From a checkpoint of a small mixture-of-experts model trained on Wikipedia.
Size: 11 layers, width 128, 18M parameters.
Training: a variant of SOAP for the experts, 405M tokens.
Below are experts of layer 4 (counted from 0) of a mixture-of-experts language model. Rows are named router (the router's row for the expert) and show model dimensions 0-63. Each number is 128 + 24 x the weight over its row's rms, rounded and kept within 0 to 255.
After each expert's rows: a language model's description of what the expert responds to; "raises" lists some tokens whose logits its average output raises strongly, later layers aside. This comes from a sample of Wikipedia text that the model never trained on.

# expert 1
router [152 168 141 158 139 139 127  93 117 121 143 137 121 139 143  78 184 110 135 152 107 131 155 124  83 139 101 165  70 126 123 162 142 110 126 173 107 149 174 147 156 137 108  96 133 140 136 148 132 120 105 132 142 161 176 133 149 100 139 107 143 126 109 137]
What it handles: Common nouns after the or a in descriptive and geographic prose and infobox fields, such as name, life, station, km, area, up, and line breaks.
raises: "-", " and", " |", ",", " in", "."

# expert 2
router [120 140 129 179 154 128 135  84 124 140 103 170 129 119 134 110 161 127 128 117 101 136 161 130 140 136 108 148 103 135 154 130 180 137 140 147  92 166 151 126 170 137 122  81 148 124 173 143 134  79 142 119 111 151 137 130 149 107 157 125 134 159 104 151]
What it handles: Auxiliaries, prepositions, open parentheses and quotes right after a word, e.g. have been, was asked, Bugembe (in, and the slash in http://.
raises: " the", " a", "-"

# expert 8
router [154 114 135 145 148 150 145  89 136 146 121 136 136 112 164  93 134 135 109 162 120  97 161  88 153 120 108 103  78 106 148 119 143 109 137 148 104 166 148 155 159 136 128  96 115 136 166 151 124 114 146 152 117 162 138 156 214  96 169 103 134 113  92 150]
What it handles: Word-internal stem fragments after a prefix or space, before suffixes, e.g. recon-ne-ct, att, reg, prop, Comm-erc-ial.
raises: "-", ",", " (", "s", " and", "t"

# expert 13
router [ 99  85 181 135 143 147 150 125  93 142 131 159 119 101 127 134 116 101 135 171 108 118 176 106 165 167 105 109 146 146 124 132 142 135 131 167  83 107 131 128 127 153 106 141 106 120 151 164 141  99 100 134 122 164 117 146 169 109  98 127 143 139 143 167]
What it handles: Early pieces of foreign or unusual proper names, such as Vi-ja-y, Gu-ima-rães, Af-rik-aners, plus articles a and an and he.
raises: "-", ".", ",", "\"", " and", " |"

# expert 6
router [127  98 178 127 102 106 137 132 120 129 126 167 117 136 134 123 138 121 110 136 114  96 168 112 149 127  85  79  89 127 136 125 130 123 144 143 131 121 141 131 185 179 122 115 125 125 178 179 127  90 117 141 107 142 155 166 149 139 126 122 151 142 100 155]
What it handles: Month names, years and first names, plus pieces inside personal names and Studio in album infoboxes, e.g. December 1978, John, Simone.
raises: " with", " |", " and", ",", ".", " ("

# expert 15
router [128  99 174 185 107 157 137 124 116 147 148 172 115 133 100 114 131 101 144 135 131 116 169 115 108 150 138 113 116 109 161 152 152 135 142 174 131 115 145 100 139 107 126 114 120 125 173 134 145 110 114 124 112 124 144 174 137  84 155 105 128 140 117 144]
What it handles: Commas, periods and linking conjunctions ending clauses or sentences in prose, such as but, while, although, and.
raises: " the", "\n", " a"

# expert 14
router [125 109 174 157 149 149 172 118 108 102 146 148 134 110 157 139 124 120 125 133 142 129 173  89 122 150 117 101 142 130 175 128 127 116 120 133 115 121 142 123 135 147 119  98 106 148 136 194 137  97  88 119 106 133 126 147 171  92 119 113 126 157 127 166]
What it handles: Single capitals and the pieces right after them in foreign names, headings and list entries, e.g. B-and members, Bo-ony-ing, Ru-tilia.
raises: ".", "-", " and", ",", " to", "t"

# expert 4
router [152 116 136 164 142 101 157 100 126 154 142 156 129 117 123 117 148 125 112 126  90 101 161 129 150 167 104 139 106 141 137 146 147  98  98 112 113 135 160 112 150 137 107  85 127 119 176 157 154 105 122 103  96 132 125 149 133  70 128 139 133 168 133 156]
What it handles: Prepositions and relative or conjunction words joining phrases, e.g. name of, known as, with, by, which, who, when.
raises: " the", " a", " an"

# expert 3
router [169 141 163 127 104 136 140 126 115 171 134 161  99 121 114 120 149 119 138 143 107 105 166 101 178 134 105 108 125 152 129 141 138  95 131 141 110 138 153 161 179 152 138 139 114 132 137 157  96  95 109 128  92 141 126 152 142 107 123 138 143 137  73 161]
What it handles: Proper-name words for countries, states, cities and nationalities, often inside multi-token names or tables, such as United, York, Ohio, British, Cincinn-ati.
raises: ".", "-", ",", " and", " with", " |"

# expert 9
router [146 118 154 164 131 116 189 109  84 108 127 158 112 110 129 112 136  91 121 110 130  99 157 110 123 151 102  95 119 159 135 149 143 127 104 142 115 129 156 117 150 134  80 103 132 130 132 152 128 101 124 118 147 147 129 135 132  97 133 141 158 131 102 145]
What it handles: Pipe separators and the dashes of markdown table rows, plus ISBN and list punctuation, such as | between cells and --- in |---|.
raises: "-", ".", " a"

# expert 7
router [126  96 145 166 117 109 136 108 105 117 131 150  98 109 115 121 156 138 121 111 105 101 154 109 150 158 108  82 107 149 150 153 157 125  97 136 100 105 131 147 161 147  78  97 105 108 147 169 103  94 127 117 121 174 167 135 157 102 140 124 116 150 122 149]
What it handles: Number tokens in sports scores, statistics and election tables between pipes or dashes, such as 6, 28 in 28–17, and 0.
raises: "\"", "-", ".", " c"

# expert 11
router [138 125 141 155 149 125 125  89 117 154 128 123 128 105 110 120 118  94 169 127 112  97 175  90 163 127  98 131 127 149 147 133 168 103 136 152 110 116 105 146 149 158 139 103 134 118 163 153 125 136 107 113 119 144 129 160 160 125 118  86 155 110 127 156]
What it handles: Middle syllables inside longer words, often Latin or Romance-derived, such as min in Prominent, ima in climactic, isi in cuisine.
raises: ",", "-", " and", ".", " of", " to"

# expert 5
router [153  79 137 162 150 124 126 136 112 140 102 138 140  93 149  64 131 108 129 157  93 127 154 109 143 135 124 101 119 114 165 117 144 161 109 124 127 137 158 145 141 124 156  96  99 128 139 192 133 104 134 143 107 124 146 162 138  79 117 105 123 141 119 172]
What it handles: Common function and quantity words and mid-word endings in running narrative prose, such as such, part, own, few, its, he-nce.
raises: ".", " in", " to", ",", " a", "-"

# expert 12
router [150 143 120 170 143 129 128 106 102 114 163 165  98 110 115 123 106 133 128 147 120  75 151 108 123 110 130  98 146 135 137 123 173 129 144 159 134 158 148 112 144 122 128  73  94  94 118 173 125  92 134 144 126 128 157 146 177  78  97 103 129 134 107 163]
What it handles: Closing inflections and suffixes of words, e.g. -ed, -ing, plural -s, -ist, -ated, as in accolades, receptions, cyclist.
raises: ",", " and", ".", " to", " in", "-"